From a checkpoint of a small mixture-of-experts model trained on Wikipedia.
Size: 14 layers, width 96, vocabulary 16384, 17.9M parameters.
Experts: 64 experts in each of 12 layers, 64 clamped SwiGLU neurons an expert, 2 picks a token, a softmax router.
Training: a variant of Muon for the experts, 252M tokens.
Below are experts of layer 3 (counted from 0) of a mixture-of-experts language model. Rows are named router (the router's row for the expert), gate (a neuron's input weights, with its number), up (a neuron's input weights, with its number) and show model dimensions 0-95. Each number is 128 + 32 x the weight over its row's rms, rounded and kept within 0 to 255.
Before each expert's rows: "comes after" lists some tokens at least twice as common just before its tokens as in all text. This comes from a sample of Wikipedia text that the model never trained on. Tokens count by the router's weight.

# expert 46
comes after: ".", "s.", " and", ":", "-", ","
router [124 151 151  68 119  67  79 134 113 112 134 104 138 122 140 145  91  76 105 113  84 157  83 102 121 138  84 105 149 144 191 153 158 108  78 163  88 146 127 141  76 136 132 181 150 160 133  85  53 113 158  67 121 186 125 149 100 142 115 127 152 165 158 182 150 155 187 139 115 155 139  91 158 120 102 104  95 157 117 152  77 125 123  76  57 107 163  80 129 158 128 144 104 109 155 159]
gate0 [162 124 141 155 176 137 146  94 137 139 125  93 120 129 119 152 123 135 145 144 178 190 106 156 140 172 140 106  82 135  94 135 146  97 101 110 133  88  84 124 101 152 148 205 131 172 152 120  74 141  42 145 130 135  85 122 102 130  75 134 117 121 170 129 105  97 166 132 121  83 118 122 117  96 100  45  87  67  70 105 173 114 120 129  72 152 175 122 175  96 142 174 187 104 120 137]
up0 [ 85 157 152 107 174  79 146 127 178 154  96 114 160 188 125  99 117  95 156  75 159 155 157 109 138 143 165 106 180 129 160 149  84 112 123 112 119  90  64  95 172 125 124 170 146 150 143 158 106  46 149 142 134  93 138 103 171 151  71  66 119  94 134 120 184 159 136 145 157 148 160 107 110 125 131 117  82 100 121 117  66 110 124 117 163 105  95  79 152  99 152  92 134 135 104  50]
gate1 [ 76 107 143 117 158 167 140 135 156 127 114 100  90  95 146 117  77  78 139 115 144  67 155  87 150 108 138 129 178 129 138 149 140 178 139 160 146 143 133 114 171 185 141 164 202 135 146 155  95 186 165 118 139 169 131 155  62 105 145 135 153 134 132 142  73 123 157  87 177 116 181 146 121  74 153  76 138 129 165  93 139 102 144  95 139 108 138 134 158  49 154 124 100  63  98  74]
up1 [150 138 170 149 136 110 110 169 127 122 109 158 128 130 146 147 114 130 186 148 107 119 156 185 139 148 149 128 130  95 123 114 176 154 158 191 160 124 164 142 173  83 151 121 218 142 116 144  74 145 147 119  92 158 173 123 127 139  91  59 133 122 160  60 164 133 152 158 101 116 142  98 161 141 145 173 111  51 136 132 124 169  97  91 136  79 118 101  91  69 168 182  74 107 156  92]
gate2 [142  65 122 173 162 125 140  89 173 131  86 140  97 155 140 123  88  58  74 111 144  85 144 152 101 156 170 130 164 126 135 122 161 127  95 144  97  90 115 105 173  67 120 108  89 105 191 104 137 160 162 105 105 100 184 137  59 164 161 162  64 122 148 149  97 169 154 108 170 121 131  90 134  98 178 151 122 137 140 162 149 107 154  83 163  94 109 146 144 132 157 139 107 122 149 206]
up2 [170  66 127 105 132 106 100 115 107 112 142 118 117 119 143 164  90 132 137 162  93  73 102 134  94 134 113  93  89 122 101  60 175 111 181 139 172 131 168 168 142  78 139 144 139  93 168 130 139  97 162 123 102  91 120 127 102 159 131 123 113  75 173 165  75 150 123 122 150 164 150 141 165  87  86 141 218  91 152 109 117 140 157  72 113 126  69 144 156 136  76 123  74  87  91 180]
gate3 [ 66 114  72 112 125 100 148 104 129 161  94 140 163 102 158  66 131  95 158 148 133 145 104 108  94 174 125 143 145 113 108 129 152 141  96 145 145 180 161 128 112  77 116 131 109 147 115 111  99 184  55 208  64 119 127 159 142 150  77 146 108 121 116 123 143 145 194 146 128 100 191 171  89  88 154 158 170 188 161 107  95  89 145 100  84  95 124 142  95 136 109 127 121  95 156  74]
up3 [ 85 151 106 124 126  89 181  75 201 147 120 143 147  81 163 113  84 127  77 171  90 113 128 122  89 148 109 156 135 108 123 115 114  96 124 197 150  95 165 141 113  93 144  95 142 133 113  91  79  77  82 168  93 110 183 167 107 113 130 136 139 154 118 141 161  95 136 100 168  60 183 158  90 102 165 163 159 192 108  99 129  66 126  85  94 118 144 127  92 116  99 116 127 107  96  99]
gate4 [ 76 167 101 170 179 148 133 105  85 158 144 169 120 125 133 158 106  91 106 115 157  89 144 129 135 140 128 152 124 122 119 147 113 123  77 144 114 104 113 185 137 161 144 138 152 168 134 122  87 158 137 165 203 155 189 140  98  98 158 192 116 182 148 109  84 153  73 114  96 138 117 166 167 118 144 151 150 124  82 124 193 166 163 184 173 104 106 173 105 166 149 187 179 110 163 157]
up4 [131 139 113  98 152 110 137 101 211 123 163 135 165 179 133 127 151 165 185 208 137 118 149  68 136  95  58 158  86  96 171 157  98 121 144  71 171 100 134 167 141 183 156 129 142  87 144 162 104 166 126 170 107 102 150  75 130 130 140 138 153 122 126 117 134 206 143 103 138 162 110 146  89 127  99 155 147 157 172 123 108 151 169 106 205  87 125 140 166 147 111 134 139 157 140 106]
gate5 [ 97 194 118 111 118 121 127 117 110 142  99 147 162 102 169 102 105 180  89 149 138  89  96 127 168  86  85 108  66 162 181  95 131 130 121  91 137 104 131 186 130  89 163 201 147 170 105  98 102  69 117 136 146  89 113 140 117 138 166  87  91  89 167 129 176 125 125 141  99 138 111  99 116 145 121 124 134 107 157 119 109 146 150  96 170 107  84 187  85 112 119 115 227  86 139  82]
up5 [103 145 126 105 153 113 166  92 203 103 163 133 170 161 172  83 128 195 116 168 140 117 147 175 171  68 114 125  92 123 109 220 158 122  99 123 101 156 100 132 132 144 144 122 146 112 124 129 150 115 148 144 148 109 130 162 138 100 125 109  84 139 189 127 196  73 117 111 188  71 170  98  78 160 132 138 123  95 102 131 100 105 207 160 138 143 112 156 161  89 102 114 101 110 151 101]
gate6 [129 117 147 132 133 178 136 110 106 153 167 132 111 108 198 129 101 202  81 149 120 119 111 107 142 184 195 119 194  65 108 129 125  81  78 102 152 110 160 153 123 185 127  99 173 114 130  92 135  93 119 147 128 119  86 116 146  99  94 151 154 156 131 113  57  87 139  61 103  97 102  76 126 162 165 136 142 163 123 119 180 176  97 116  90  97 159 156 111 101 108 113 131 130  86  78]
up6 [130 103 140  72 127 148 117  68 129  92  31  89  93 107  85  90 140  88 170 124 131 171 110 147 131  83 147 122  75 101 144 133 127 154 102 140 164  97 145  93 150 112 134 194 125 165 157 157 126  93  98  94 112 127 203 127  81 170 167 125 124 139 168 118 124 170 106 143 138 112 153 157 172 144 115 115 168  60 147 144 135 128  91  92 141  92 153 153 157 122 135  86 179  98 198 154]